{"num_hidden_layers": 11, "hidden_size": 128, "n_experts": 128, "experts_per_token": 2, "d_expert": 64, "d_shared_expert": 128, "hidden_act": "swiglu", "moe_layers": [1, 2, 3, 4, 5, 6, 7, 8, 9, 10], "router_score": "sigmoid", "normalize_top_k": true, "routed_scale": 1.0, "balance_loss": 0.000191, "balance_bias": true, "router_cosine_scale": 14.0, "init_std_router": 0.0291, "lr_router": 0.00193, "num_attention_heads": 4, "num_key_value_heads": 2, "head_dim": 32, "vocab_size": 12848, "norm": "rmsnorm", "norm_place": "pre", "norm_eps": 1e-06, "positions": "rope", "rope_theta": 1000000.0, "rope_fraction": 1.0, "qk_norm": true, "attn_scale": 0.177, "tie_word_embeddings": false, "parallel_block": false, "init": "uniform", "init_std_qkv": 0.0531, "init_std_o": 0.0, "init_std_up": 0.0531, "init_std_down": 0.0, "init_mimetic": 0.7, "optimizer": "adamw", "learning_rate": 0.00323, "beta1": 0.9, "beta2": 0.95, "weight_decay": 0.04, "lr_head": 0.0116, "warmup_steps": 473, "schedule": "wsd", "decay_fraction": 0.801, "decay_shape": "linear", "final_lr_fraction": 0.0, "batch_tokens": [32768, 65536, 131072], "max_seq_len": 1024, "doc_mask": true, "train_tokens": 411300000, "max_steps": 5652, "dataset": "wikipedia_en"}
Below are experts of layer 6 (counted from 0) of a mixture-of-experts language model. Rows are named router (the router's row for the expert), down (a neuron's output weights, with its number) and show model dimensions 0-127. Each number is 128 + 24 x the weight over its row's rms, rounded and kept within 0 to 255.
After each expert's rows: a language model's description of what the expert responds to. This comes from a sample of Wikipedia text that the model never trained on.

# expert 61
router [112 146 127 121 181 125 125 174 163 165 148 114 140 174 169 119 130  82 112 119 128 143 128 118  93 123 127 148 127 102 130 145 153 158 156 120 136 131 113 161 117 137 119 128  41 110 149 133 167 134 166 182 124 112  93 153 150  85 112 140 142 138 124 106  66 123 105 122 148 125 127 136 148 160 115 154 157 106 125 127 100 118 113 165 132 144 103 153 140 124 147 118 118 158 159 131 106 117 135 166 152  93 122 111 149 169 187 135 130 128 157 153 113 100 119 147 139 138 114 121 117 120  92 138 110 153 119 109]
down0 [155 157 134 116 125 123 123 165 158 115 125 123  94  88 113 183 125 137 138 136 140 117 120 125 152 106 106  77 158 140 103  81 155 128 147 116 128  85 167 142  93  93  88 113 148 155 172 186 135 136 145 128  99 128 152 159 142  77 121 124 123 164 101 101 111 127 124 143 112 130 152 137 146 150 144 129  98 114 123  83 136 162 117 159 114 147 131 106 151  97 109 109 114 135  85 141 144  76 126 153 155 164 146 111 103 140 104 140 169 122 149  98 125 107 118 170 100 133 105 157 104 105 108 125 137 116 144 123]
down1 [128 105 110  93  99 128 144 132 108 117 100 118 181 146 139 152 120 154 169 138 189 120 144 135 106 137  89 113 125 126 154 154  64 158 131 112  75 163 120  90  93 155 121 121 125 133 146  90 133 103 161 137 157 112 118 141 136 130  79  94 106 144 120 131  88 155 184  96 131 151 114 109 128 132 121 160 102 145 140 154 131 158  94 133 167 137 134 159  95 113 114  92 134 133 142 141 154 117 118 100 141 146 120 100 116 147 117 113 142  78 157 137 137 123 105 156 161  99 138 133 134 169 117 154 115 121 136 110]
down2 [108  94 109 146 105 165 112 148  95 148 148 105 106 134 139 150 113 119 118 128 163 127 139 109 113 152  96  98 107 120 108 105 189 150 164 149 142 134 180 145  95 172  84  86 142 122 105 132 128 108 143 136 100 116 135 123 106 128 138 149 152 139 116 124 148 148 127 147 148 151 141 141 135 106  99 104  98 138  89 133 106 130 148 136 120 120 121 105 148 123 128 102 139 139 127 118 141 103 174 186 164 170 117 136  32 167 141 141 145 123 152 120 125 151 162 134 125 116 122 169 152 138 153 146 106 111 129 155]
Single letters, non-Latin bytes. Single letters and digits like i, r, 2 inside words or codes, and raw byte pieces of accented, Greek, and CJK characters.

# expert 44
router [103 165 127  99 173 114 134 186 132 147 148 125 111 201 162 113 117  71 115 120 117 129 112 163 118 138 106 117 148 132 156 119 168 120 118 132  93 161 151 135 122 121 107 145  51 143 157 129 174 130 160 157 100 128 136 134 131  96 133 147 164 143 107 104  72 106 128 149 127 147 139 134 147 129 121 154 144 109 151 192 116 120 134 154 132 132  90  79 164 131 148 141 100 133 120 127 110 126  98 130 142 145 113 130 138 133 163 137 129 118 155 109 119 109  95 111 128 118 117 152 140  94 123 132 101 113  97 116]
down0 [153  84  91 126 127 138 113 103 137 150 130 137 155 139 134 130 129  82 158 118  94 156  92 104 144 130 137 149 127 173  98 170 104 150 138 144 122 185 120 123 143 120 101 127 109 161 110 134 105 142  95 172 134 122 140 180 127 158 117 115 129 152 116 156  95 164 159 162 101 130 120  99 165 142 130 153 127 129 115 113 143 140 152 139 184  97 116 157 138 106 113 107 149 126 107 120 169 121 161 160 105 153 154 132 159 109 154 131 128 142 135 122  97 109 110 183 116 120 106  86 147 152 139 128  87 182 137 138]
down1 [129 158 109 144 126 127  90  94 118 121 134 137 100 135 122 142 141 157 160 124 168 116 133 161 134  95 136 145 126 111 107 134 137 142 104 136 148 113 141 141 145 125 142  98 176 160 111 140 147 116 141 164  79  92 151  95  67 140 112 141  99 142 112 194 137  94 122 106 142 105 148 148 148 161 140 123 118 133 105  81 124 151 169 103 120  97 119 127 132  93 130 162 126 164 125 140 129 160 102  93  96 131 150 130  97 172 159 165 138 144 170  97 164 131 114 173 129 116 126 144 131 178 143 117 127 125 170 118]
down2 [145 140 106 156 143 146 162 150 159  99  89 148 120 101 127 185  99 127 137 128 169  81 153 140 194 118 134 134 133 116 146  95 174  85 118 153 161 132 110 110 117 129 108 137 145 135 137  92 147  77 141 133 119 110 145 171 128 102 166 167  99 134 155 118 126 116 138 163 143 167 138 153 138 114 169 104 104 139 128 159  92 112 103 117 139 137 101 122 150 124  75 121 158 136 119 150 123 108 123 114  99 134 134 100 135 116 161 109 102  98 143 160 107 118 119 132 138 129 122 143 147 110 148 165 129 179  94 107]
Non-Latin script bytes. Raw byte pieces of Thai, Arabic, Cyrillic, Japanese and Chinese text, also digits inside tennis scores and table numbers.

# expert 10
router [127 155 141 107 170 163 133 154 130 150 167 126  85 175 152 135 113  99 132  93 137 129 144 143  85 141 155 142 144 100 142 152  92 122 100 166 103 158 113 155 135 131 103 144  57 120 151 150 159 135 115 145 124 144 105 130 144  67 103 166 152 146 117 118  91 146 120 155 130 135 158 116 159 136 108 170 111  90 121 168 107 137 139 154 123 117 117 116 172 126 135 115 142 147 133 107 130 105 128  82 105 110 129 120 148 155 182 153 114 107 161 126 111  86 130 147 138 117 128 115 156 108 112 145 107 144 114  92]
down0 [118  98 113 134 104 119 107 123 167 123 119 132 105  97 130 138 125 159 120 184 145 124  97 125 146  78 165  89 112  72 151 158 137  94 139 134 127  93 143 118 139 140 149 131 120 186 119 108 101 158 106 160 113 121 127 142 135 105 159 142 170 148 113 130 128  89 127 154  93 130 208 125 102 117 154 115 143 113 169 131 117 137 121 132 116 124 122 134 112 163 121 140 145 148 155 163  73 120 124 109 149 161 154 134 176 105 143 119 116 173 123 156 108 128 100 101 115 151 131 140 144 133 124 123 148 140  83 157]
down1 [129 108 119 176 113 160 132 120 142 154 127 137 101 108  98 168 114 155 136 135 153 118 142 155  99  88 124 134 112 133 119  83 131 119 112 145 132 129  83 145 124 119 123 154 102 136 145 138 167 167 136 150 127 174 148 200 144 102 131 121 105 120 105 145 135 124  99 158  76  93 122 143 117 135 144 126 121 176 165 102 144 131 152 129  99 169 135 127 110 137 125 114 160 124 130 149 161 117 158 111 124 151 147 165 109  83 147 156 105 126  83  80 116 146 130 109 161 167 108  88 117 107 108 164  92 104 130 131]
down2 [134 152 123 139 151 106 123 121 100 126 150 124 147 170 113 129 165 150 105 133 186 127 136  82 109 125 133 137 125 162 157  95  75 131 142 123  91 155 136 127 101  66  88  96 145 163 156 126 148 138 114 145 135 143  81 101 133  76 137 140 175 125 141 108  84 152 113 161 144 113 113 131 114 119 103 131 156 101 140  96  83 138 114 165 134 111 139 157 122 132 115 107  88 115 132 125 139 119 132  95 155 113 135 107 159 107 119 120 159 107 161 154 137  81 146 160 130 147 103 113 100 128 123 125 151 135 103  80]
Digits in dates, numbers. Leading digits or day numbers of dates, vote counts, years and specifications, such as 4 November, 1,630, Mach 5.

# expert 26
router [104 170 172 118 171 128 138 146 121 171 180 135 139 189 150 137 130 125 108 118 140 129 146 125 105 145 131 137 134 104 156 154 143 132 126 122 120 183 134 165 140 138 106 155  95 147 126 108 214 117 139 152 151  91 113 131 109 106 113 151 189 160  97 110  83 139 140 142 123 146 158 125 126 121  84 147 115  90 129 130 115 157 117 115 120 117 118 121 132 164 112 121 132 133 118 132  81 123 116 110 111 126 143 127 132 155 180 144 114 120 141 140  82  95  88 134 147 120  98 121 142  95  94 153 117 125 133 129]
down0 [141 137 169 157 126 109  78 124  84 117 151 123 150 138 137 119  91 120 115 135 159 181 141  84 131 145 144 141 120  70 112  91 118 124 109 145 176 108 147 118 124 143 197 104 117 128 126 169 142 136  98 109 153 130 110 133 115 115 152 126 141 145 112 162  75 169 107  79 117 133 117  98 118 105 133 130 110 117 137 156 124  74 124 134 119 148 112  96 137 131  93 156 105 149 116 111 104 159 124 158  98 111 123 161 122 114 125 108 120 114 167 127 155  90 177 111 168 115 155 125 150 144 111 134 130 131 131 144]
down1 [148 122 132 126 112 117 103 128  85 117 126 139 100  97 135  95 171 106  99 105 131 155 121 158 126 111 127  91 149 125 124 114 144 133 117 120 148 133 196 163 157 103 146 123  98 189 127 113 164 132 131 140 134  93 145 110 136 105 132 130 116 144  99 155 147 117 122 138  80 175  96 146 137 127 114  89  81 156 145 127 174 126 143 114 149 131 140 107  80 130 125  99 111  86  76 132 131 117 105 146  75 157 129  78  97 136 135 136 100 148 116 137 139 188 109 140 115 126 128 131 141 151 102 115 124 166 128 131]
down2 [124 115 114 132 139 116 169 132 123  97 134  97 133 113 105 130 174 145 122 136 116 140 107 140 113  88 161 140 143 101 149 114  93 150 135 152 129 136 107 129 125 133 154 153 171 139 129 170 132 122 125 126 155 149 137 111 135 106 124 149 167 164 123 131 108 105 143  66 174 138  95 109 165 141 158 136 133 145 130 126 128 129 157 106 183 121 127 184 110 110 137 156  93 119 149 109 131 165 108 132  92 125  97 146 157 103 188 100 145 166 134 150 160 143 166 174  85 123 114 105 126 137  96 122 164 109 150  92]
Line-initial capitalized words. Capitalized word starts at line or item beginnings and in titles, often completing M-, such as More, New, Mac, Young.

# expert 25
router [ 95 145 129 104 169 173 125 189 124 161 171 141  91 172 161 133 124 101 117 124  95 132 135  94 133 127 144 118 161  93 146 165 135 127 146 143 121 158 157 130 139 120 120 118 101 129 143 111 144 114 132 167 101 141 109 154 120 121 110 147 175 125 126 110 100 158  97 138 139 121 147 148 142 101 118 173 153 104 127 151 119  96 117 152 152 165  92 108 169 118 116  95 140 108 111 116  73  89 101 113 122 122 117 101 130 150 169 161 131 145 146 129 134  93 103 153 111 149  86 149 130  97  86 152 121 147 101 121]
down0 [126 121 139 109 151 112 117 101 126 131 149 107 139  99 117 112  98 123 128 142  81 126 131 141 124 161 134 153 119 124 116 126 183 136 123 149  91 102  95 143 127 162 107 150 131 146 110 130 139  86 172 112 138 136 152 154 119 134 123 102 172 100 140 161  52 151 133 173 127  95 157 116 115 176 125 144 122 128 157 120 150  62 129  88  96  98 130 145 124 121 142 115 134 158 137 149 114 123 138 132 158 131 104 163 147 147 142 119 131 110  94 120  99 161 103 140 136 132 135  86 191  95 172 142 136 100 112 102]
down1 [125  84 138 118 110 161 173 177 176 161 154 107 130 141 136 108 150 156 131 141 181 103 123 103 153 103 131 117 107 137 141 134 121 136 168 153 128 162 121 139 158 109 137 153 173 120 117 114  79 103 117 112 139 155 118 107 131 151 129 149 101 166 124 131 150 120 111 107 173  97 153 129 135 114 131 124 104 141 152 130 119 145 138 141 149  80  97 201 101 103 110 135 122 143 111 111 113 126  82 130 188 122 133 145 116 123 141 131 111  95 116 167 142 107 131 120 144 153  87 128  92 130 142 122 147  94  87 101]
down2 [105 145 144  83 107 136 153  91 179 127 101 143 137 101  78 136 141 121 135 153 139 142  92 129 133 151 101 131  87 132 121 131 115 148 110 112 121  86 130  94 146 115 122 161 110 168 148 143 158 108 182 167 117 127 130 131 169 128 122 133 100 156 161 162 133 111 133 143 114 140 174 101 193 138 126 125 115 138 151 117 125  99 180 141 143 109 116 129 128 124 110 125  98 160 183  97 116 156 194 113 119 121 129 163 141 106 109 134 131 118  65 114 145  97 137 128 139 127 106 140 121 144 148 102 127 136 108 120]
Prepositions after clauses. Prepositions starting phrases of place or time after a verb or clause: in, to, at, under, after, including sentence-initial In and After.

# expert 31
router [ 93 158 138 104 184 139 126 166 142 144 144 140 119 178 163 132 134 108 102 115 149 116 135 123 101 123 127 110 141 116 158 173 104 131 167 135  78 170 126 135 153 123  91 113  40 100 158 132 175 123 122 146 142 131 103 134 146 111 111 148 168 137 144 104  73 143  92 128 124 164 142 120 110 143 119 164 132 108 124 161 124 140 143 151 126 130 124 100 174 119 144 150 121 141 132 139 105 125 121 107 130 102 145 133 137 143 183 147 128 142 157 137  80  75 112 128 144 119 117 136 118  93 113 147 145 118 126 120]
down0 [110 111 156 102 166 141 101 136 132 136 149 138 114 148  99 124 105 105 150 112 122 185 124 181 121 153 142 170 151  99 138 140 108 112 125 118 155  97 161 133 136 143 128 134 125 124 142 120 183 108 118 161 165 133 114 122 116  83 145 158 117 141 145 131  91 125  89 127 158 136 165 104 129 146 118 123  98 129 132 125  87 144 185 114 108 117 116  90 118 142  77 154  65 120  98 158 131 123 135 166 138 108 116  97  79 157 137 127 121 133 144 136  97 148 104 166 174 125  88 129 117 147 128 130 136 162 116 155]
down1 [121 159 153  94 140 148 136 117 130 153 107 130 142 142 173 139 163  81 103 141 137 134 154 108 119  99 133 158 109 131 125 112  51 148 111 128 138 102 168  79 154 121 113 158 131 103 147 113 204 112 164 149 143 119 115 100 134 135 109 135 141 109  93  78 124 154 128 125 100 167 145 106 140 126 139 153 158 157 113 123 125 137 118 128 131 133 131 126 143 121  99 105 115 130 142  96 104 151 156 100 132 108  91 133  85 115 159 117 189 116 153 134 107 123 194 155 159 104 130 116 127 118 150 130 148 132 113 131]
down2 [104 168 149 123 135  84 157 164 135 132 177 169 115 135  85 131 129 128 128 151 133 123 133 124 166 131 134 143 126 142 138 140 111 122  85 115 144 163 121 117 121 169 127 112 141 115 175  88 136 117  96 116 138 120 130 122 164 161 113 107 140 117 169 158 131 167 145 102 148 154 148 100 113 123 137 127 116 126 118 127 166  95 144 142 134 163 117 116 115 100  71  71 118 112 219 110 114 143 145 150 146 117 101 120 180 150  66 101 104 120 120 150 122 144 135 119 144 121 125 103 119 132 125 118 151 120 100 126]
Name pieces in taxonomy, tables. Inner and final pieces of foreign or scientific names in genus/species lists and table cells, such as Copelatus, Sinomicrurus, Vireo, Rudar.

# expert 6
router [104 116 133 110 176 152 124 174 165 184 173 145 113 173 113 169  99  96 109 120 129 120 161 122 117 122 114 120 161  99 139 150 102 140 147 144 136 150 151 106 162 120 116 117  62 136 131 138 154 108 127 176 107 122 128 169 111  98 134 174 172 153 131 115  47 122 117 150 141 118 157 111 119 130 141 150 146 112 120 145 136 124 102 159 134 112 127 110 131 123 133 130 110 130 134 134 119 125 120 103 147 133 145 131 155 177 177 121 122 120 136 119 120 135 102 125 112 125  95 147 125  79  93 131 106 157  92 104]
down0 [181 182 152 128 151 100  91 128 153 161  93 163 140 117 133 145  92 110 150 141 158 121 144 152 145 138 104 139  96 115 158  89 113 139 117 149 153 123 117 128 141 123 118 115 154  98 117 162 120  96 130 132 159 130 119  94  73 131 140 151 118 143 106 167  65 110  93  80 141 109 139 111 115  91 139 163 149 147 107 153 152 102 113 146 144 117  78 130 128 133 145 145 115 161  86 119 107 111 139 126 113 108 100  94 138 139 143 151 102 120 150 143 126 128 128 176 100 134 163 115 137  96 119  94  91 103 110 144]
down1 [104 102 110 134 109 117 136  87 100 122  84 160 129 127 110 144 139 125 123 146 117 124 105 124 106 167  92 160 110 138 120 108 136 135  85  98 131 160 163 136 123  94 151  97 133 101 132 128  82 130 145 113 112 137 110 108 127 136 142 143 105 105 136 139  79 165 156 137 119 101 163 121 121  91 117 100 143 178 166 114 103 147 161 119 132 128 129 157  91 139 156 193 145  96 122 125 131 132 160 155 140 136 143 135 183 115 102  87 153 155 125 149 139 126  96 132 120 178 171 139 128 155  95 130 131  83 167 136]
down2 [115 140 150 133 173 133 181 109 181 154 155 136 116 119 125 107 183 108 158 112 130 100 123 120 133  83 140 106 151 150 125 157 167 130 145 113 109 143 147 136 102  92 137  87 126 112 118 174 126 141 163 134 119 101 146 148 116 101 102 147 128  99 109 118 113 109 156 147  83 134 142 162  88 128 153  93 159  94 115 143 184 143  66  90 136 140 159 156 119 139 121 131 135  84 102 146 141 114 109 154 117 163 122 109  98 130 104 105 116 137 129 174 142 161 147 134 134 119  99 144 144 122 139 150 153 117 113 147]
Year-initial digit. The first digit of four-digit years, mostly the 2 in 2018 or 2022, in dates, infobox lists and tables.

# expert 9
router [116 140 122 124 151 119 129 165 131 163 167 129 118 187 131 155 106 124 113 123 144 151 120  93  89 144 146 128 151 126 131 135 166 155 127 147 128 144 111 136 159 107  75 148  55 135 124 133 189 104 134 171 139 115 120 134 130 101 119 130 158 144 127 114  92 150  66 135 115 154 132 136 128 140  98 130 128  94 145 137 115  94 139 157 108 112  94 111 159 103 150  94 131 128 114 129 126 132 141  91 126 123 122 157 100 148 199 133 147 107 150 115 112 102 126 117 130 130  80 101 151  94  83 151 104 127 116 101]
down0 [140 130 139 168 163 125 143 170 195 155 104 136  86 137 130  83 177 147 152 129  99 122 144  99 138 118 100 129 143 161 157  68  98 115 150 138 148 104 124 153 117 146 124 122 138 131 143 159 122 129 120 128 138 179 124 130 142 127  79 119 167 105 121 145 150 114 126 132 127 137 141 149 104 114 143 150 125 116 136 103 144 123 119 125 158 182  86 154 146 135 118 104 149 142 124 126 112 109 139 123 162  71 131  93 154 187 136 119 144  95 120 115  98 127 162  60 139 121 125 162 124 130 113 129  94 127 127 116]
down1 [110 104 122 144 129 162 138 119 168 115  93 127 116 162 130 101 119 151 136 132 116 121 144 115  95  91 109  91 131 171 124 106 105 138 154 169 120 149 159  93 120 112 156 115 163 111 130 158 110 156  93 125 121 141 123 123 124 106  97  92 184 108 154 113  30 135 164 124 157 124  98 107 150 149 136 146 147 138 154 107 136 157 132 144 131 149 118 137  91 103 144  89 140 117 101 132 118 111 130 137 116 133 138 128 137 117 141 112 127 173 105 135  87 142 108  98 114  85 144 111  62 113 138 129 160 112 119 149]
down2 [ 88 163 112 169 142  81 107 111  99 181  86 189 134 120 133 115 129 150 126 108 129 134 138  96 121 101 116 142 114 145 133 121 101 112  97 136 136 106  96 146 108 144 148 139  90 143 104 163 139 152 129 139 114 118 132 146 145 173 119 160 142 125 157 157  89 130 142 131  99 131  90 127 123 138  71 133 112 132 139 117 142 118  94 119 111  95 136 181  99 114 119 144 130 138 131 170  93 112 140  77 155 108 144 170 122 108 116  77 169 117 134 114 135  58 121 112 132 133 119 131 145 114 163 119 141 136 148 129]
Table cell openers. Pipe separators in wiki tables fused with the capital letter starting the next cell, usually a name or place ("| Derby", "| BANJET", "| Haleakala").

# expert 20
router [120 147 131  89 209 142 142 168 139 184 128 117 108 168 131 155 131  91  97 106 132 133 164 130 109 157 157 115 151  92 162 149 132 129 125 152 105 148 113 113 133  94 101 146 109 123 138 129 161  92  88 173 138 139 100 104 147  76 134 142 188 155 121 107  94 122 117  88 147 107 160 136 120 128 113 180 131 108 114 136 130 118 102 164 135 135 129  98 157 131 140  98 145 129 139 110 118 120 109 107 129 116 119 104  90 138 166 142 133 147 142 105 120 110 121 120 129 120 102 131 101 106  92 128 150 157 116  90]
down0 [ 86 136  91 165 110 120 166 111  96 146 149 114  88 135 167 119  96 165 118 140 133 103 148  92 133 122 103  88 152 152 123 169 160 134 126 102 134 144 105 136 135 174  94 102 102 137 122 114 106  92 127 100 200 128 150 170  90 120 110  96 130 136 160 136 165 144 123 108  97  80 161 130 110 112 141 139 136 111 114 135 157  91 100 132 105 143 168 102 114 113 126 127 129 146 109 116 122 110 145 101 107 110 150 142 135 124  46 130 131 115 145 116 113 128 115 104 142 147 140 132 123 113 121 124  88 107 151 128]
down1 [136 137 120 113  75 108 110 145 116 179 149 133 122 125 124 151 139 138 159 106 110 139 133 157 149 137 112 158 118 121 140 120 121 146 140 108  98 114 108 133  96 142 133 108 114  92  87 112  68 121 120 106  90 167 137 114 130 133  53 148 122 155 109 139 190 159 128 132 130 162 163 137 110 107 138 125 163 110 101  97 123 101 116 140 143 177 108 133 111 132 104 105 130 135 108 144 172 124  99 124 118 131 121 169  99 155  62 111 133 137 137 150 178 125 108 127 129 131 133 129 156 124 121 120 154  69  97 104]
down2 [159 153 127 102 152 156 124 126  79 149 107 139 139 151 153 140 148 117  99 116 104  95 165  93 138  98 120 117  93 130 208 129 154 139 161 119 129 130 132 115  97 137 133 145 176 162 131 101 141 127 115 110 129 133 121 139 132 166 112 108 172 122 120 172 124 147 105 122 164 140 138 133 114 143 130 121 114  95 161 125 103 133 151 128  84 136 106 179 100 153 125  82 131 118 110 105  90 145 127 119 176 136 124  94 158 190  81 143 134 113 125 157  99 133 129 131  87 119 158 121 102 121 104 121 144 118 131 100]
Role-marking prepositions. Prepositions as, on and for after verbs or nouns, in phrases like sworn in as, known as, based on, support for.

# expert 37
router [ 98 157 150 121 138 142 147 132 138 137 150 118 100 197 152 122 140 113 143 126 119 134 144  99  93 128 155 153 114 106 160 153 120 147 127 141 105 169 127 138 162 129  97 123  74 109 153 151 156 155 156 196 120 140 111 121 111  80  93 122 156 151 123 120  95 103 104 155 149 148 163 119 136 127 117 194 135  97 129 141 152 151 149 148 120 148 121 102 144 121 159 126 110 125 146 138 113 153  71 134 132 120 179 128 142 163 184 138 119 139 144 117 111  94 123 144 157 115 106 110 111 110 119 149  85 116 113 121]
down0 [139 113 158 116 145 154 142 153 144 127 159 141 100 143 108 118 132  97  96 108 161 106 139 103 133 138 118  91  92 154 141 104 159 160 129 137 123 101 126 120 131 107  90 180 134  89 100  76 151 119 117 125 147 135 112 120 176 156 151 123 170 123 140  92  81 139 111 127 123 140 102 117 103 159 116 112 130 141 112 172  91 140 129 156 142 119 132 101 173 139 146 122 143  97  99 125 110  86 180 148 134 110  95  97 142 138 187 102 129 148 110 149 126 112 122 138 126 150 114 159 105 164 113 147 182 126 160 104]
down1 [102 117  99 162 119 129 138 119 118 155 117 162 118 141  96 126 133 150 153 131 121  76 122 121 127 156 173 124 153 102 139 109 112 172 105 113  92 168 107 151 156 165 131 138 143  86 101 156 138 108 143 145 130 115 132 152  97 167 109  62 135 119  96 162 137 137 136 120 176  81 115 140 134 124 123 129 137 132 145 108 119 115 101 142 120 103  90 153 112 108 118 154  98 126 155 128 134 135 110  64 122 149 151 142 114  98 149 132 165 108 124 108 130 151 165 104 175 108 114 126  66 102 140 147 103 111 107 155]
down2 [127 137 133 109 171 149 163 164 143 126 127 157 147 119 130 151 113 113  94 105 119 116 133 170 206 118 118 121 115 132 110 129 167 118 164 178 146 153 165 118 146 122 112  90 119 119 100 131 120  58  99 120 125 156 150 130 140 130 132 125 165 139 143 119 157 113 151 104 105 155  77 156 166 126 103 141 124 119 137 144 118 113 121  86 113 133 142 145 165 109 134 111 155 143 127 131 186  89 155 139 139 157 121  97 114 142 155 167 155 116 150 117 110 102 125 135 136 123 110 139 131 130 157 106 179 118 153 173]
Nationality and demonym adjectives. Nationality adjectives and demonym endings: British, French, American, Indian, plus -ian and -an suffixes (Moravian, Sri Lankan, Ivorian, Hamiltonian).

# expert 11
router [ 93 143 166 129 190 143 130 163 134 186 132 145 120 179 128 120 131 124 101 119 141 127 141 131  90 140 120 104 132 115 152 153 123 129 132 148 100 172 107 132 154 144 125 146  53  89 160 101 192 115 138 179 111 132 111 138 140  89 130 137 142 170 138 122 101 132 100 135 151 173 146 115 126 134  97 185 137 129 144 185 109 134 140 154 136 124 132 115 152 113 134 112 130 131 132 132 136 113 138 120 138  93 139 135 144 173 162 133 126 136 139 121 107  72  96 143 161 121 105 130 134 111 110 142 105 127 111 126]
down0 [152 125 143 169 156 140 139 191 104 147 107 154 105 151  88 113 112 111 119 157 124 179 120 167 127 108 144 149 108 119 137 143 154 134  99 114 137 145 105 120  76 151 130 117 128 168 107 111 105 137 142 181 107 154 117 129 110 132 148 125 186  94 132 117 148 101 143 117 113 133 114 129 154 162 111 168  75 144 136 133 135 140 141 106 121  99 130 119 113 149 119 150 146 119 176  84 130 116  99 162 144 110 168  93  68 120 153 125 136 147  94 130 127 114 165 114 101  98  91 149 112 126  95 124 126 128 115 117]
down1 [137 146 139 104  70 140 127 140 146 145  93 111 166 116 137 159 108 135 109 121 126 101 122 154 169 130 121 144 122 122 119 124 118 142 114 115 154 145 144 106 136 104 126  95 126 120 113 139 167 143 132  82 142  89 147  94 183 120 109 146  84 123 165 145 130 149  94 160 116 173 121  97 146 110 131  99 153 123 132 178 121 153 123 101 143 146 125 156 175  65 170 135 102 106 173 170 122  97 125 110  98 165 163  86 138  99 112 136 121 153 133 149 159 135 150 102 119 132 103 141 130 129 146 102 115  96 111 134]
down2 [144  87 109 127 157  98 131 135 139 126 114 123 128 152 121  85 134 133 104  93  87 131  94 138 132 142 123 150 135  83 137 136 122 126 118 137 169  90 111 138 125 152 136 154 151 119 168 120 121 125 120  79 117 174 105 133 142 136 163 119 164 112  94 161  62 141 120  66 151 138 138  83  95 160 132 121 157 136 158 124 151 138 165 115 134 122 114 153 141 122  85  92  97 126 105 173 121 122 155 103 148  79 105 124 152 100 171 156 114 138  70 139 135 130 123 114 127 151  89 135 131 138 125 135 129 151 118 132]
Surname endings. Final pieces of personal surnames and some place names, often Slavic, Spanish or English, such as -ić, -ález, -ley, -son.

# expert 29
router [ 91 147 128 118 148 130  87 155 124 159 172 149 126 192 168 101 153 113 100 145 136 117 148 130  85 148 123 100 143 101 145 162 119 137 119 129 124 176 137 113 175 147  81 123  65 128 127 144 166 128 152 192  99 103  98 142 122 119 113 139 173 152 105 128  84 145 105 134 142 138 164 129 132 149 119 136 142  81 160 147 102 154 149 167 136 127 121 111 100 148 113 135 153 131 121 119 102 103 121 109 140 107 149 151 119 159 182 129 148 122 140 122 121 123 115 129 117 136  87 114 144 124  92 137 119 146 138 139]
down0 [117 156 116 155 135  90 114 124 164 139 150  85 105 118 116 127 119  78 128 142 165 169 183 139 139 151 144 135 129  96  99 124 115 142 124 132 132 116 161 115 143 129 135 150  88 123 111 122 124 112 162 132 118  72  74 153 138 104 166  93 153  93 168 105 101 114 160 137 122 114 142 130 112 136 125 114 126 115 134 117 103 160 175 139 129 155 151  98 120 130  90 108 166 113 141 117 124  73 139 132  77 167  93 104 158 138 110 113 142 118 151 123 108  80 126  92 100 115 116 129 131 182 115 101 131 125 133 124]
down1 [123 155 128 132  90  99 129 131 139  97 108 104 128  86 101 168 120 134  88 108 174 118 163 120 132 124 161 126 114 157 159 142 107 132 151 140 139 163 117 108 131 142 167 125 136  99 122 119 122 115 148  98 100 173 126 131 126 155 158 115  91 145 108 165 126 103 150 119 105 143 127 125 109 133 150 118  97 148 118  97 127 103 122 145 122 117 143 123 105 127 122 126 165 173 184 118 114 166 124 167 118 129 110  80 192 143  94 128 190  97 134 162 163 136 129 164 139 107  95 124 134 102 127 117 175  98 107 143]
down2 [140 147 115 104 117 153  79 154 108 159 124 133 152 126 162  71 133 128 159 142 103 138 123 138 148 111 114 116 133 154 109 119  91 121 154 141 129  63 153 142 130 142 118 140 153 101 143  65 118  93 132  97 170 121 153 146 173 154 123 147 145 112 118 139 177 137 136 147 136 115 109 139 126 155 132 163  87 165 109 105 147 121 134 125 106 185 133  93 150 158 130 126 137  91 155 110 129 170 166 105 158 125 136 114 133  84 139 127 108 129 148 145  60 150 111 133 156 123 113 163 118 134 108 135 104 132 130 137]
Foreign name fragments. Short mid-word letter pieces, mostly in non-English names after G or K, plus some table cell separators and digits, such as iz, ia, ó.

# expert 23
router [117 143 151 108 175 143 136 179 125 169 137 121 103 198 147 134 144  54 120 129 120 131 143  77  94 146 135 115 153 107 148 132  98 157 124 136  81 164 122 160 152 131  87 107  90 126 121 145 177 119  99 169 130 124 120 152 133 115 138 146 144 158 154 109  78 122 116 139 127 134 145 134 137 141 103 176 148 114 118 148 115 102 124 169 109 140 103 134 138 119 152 137 109 125 133 104 129 129 126 100 154 122 111 107 144 166 137 140 131 117 169 133 107 109 102 149 114 108  96 142 112 105  89 154 112 172 110 138]
down0 [130 124 128 104 182  76  99  97 130 116  71 117 133 107 159 110 108 134  81  99 135 134 117  92 147 127 144 125 130 129 112 101 160 109 121 140 132 147 122 119 152 141 117 156 168 142 120  86 114 131 111 135 171  88  95 127 137 139 116 106 154 118 128 150 101 136 106 144 137 147 121  85 154 160 104 177 136 165 120 165 140 136 112 119 159 147 161 115 136  88 132 115 139 141 136 129 169 117 164 133 117  90 144 164 172 127 152 146 103 119 189 121 117 131 110 171 137 122  94 129  87 140 100 110  83 131 117 113]
down1 [110 176  88 102 176 180 152 139 157 175 131  99 127 136 134  86 106 140 151 136 108  99 143 117 112 155 113 141 113 145 125 134 112 171 103 110 140 103 117 138 164 128 122 152 142 134 122  86 108 126  79 150  82 113 135 144 117 120 139 109 105 122 131 139 112 125 170 118 152 100 147 111 103 103 157 130 154 155 152 102 105 116 130  85 171 173 136 158 146 111 164 119 121 137 165 127 105 115 141 105 113 127 140 147 104 136 120 113 117 123 167 131 110 119 145  92 170 130 122 110 114 147 175  96 138  81 116 180]
down2 [139  74 175 141 142 120 121 133 132 118 172 126 118 106  90 128 114 126 148 134 134 169 102 147 112 122 118 146 163 102 103 116 161 110 145 122 112 156 123 120 113 168 136 139  73 151  79 134 103 116 159 120 143 145 162 117 109 126 142 103 166 133 168 112 123 118 118 118 113 117 142 163 148 115 151 122 106 123 116 148 149 116 115 153 107 116 107 122  99 107 136 139 126  87 125 177 130 110 133 147 111 124 111 137 111 153 248 150 111 160  87 106 133 119 144 167 113 144  91 139 110 133 134 129 124  98 128 131]
Preposition plus the. Preposition-plus-article tokens in running prose before names and organizations, such as in the, of the, to the, member of the.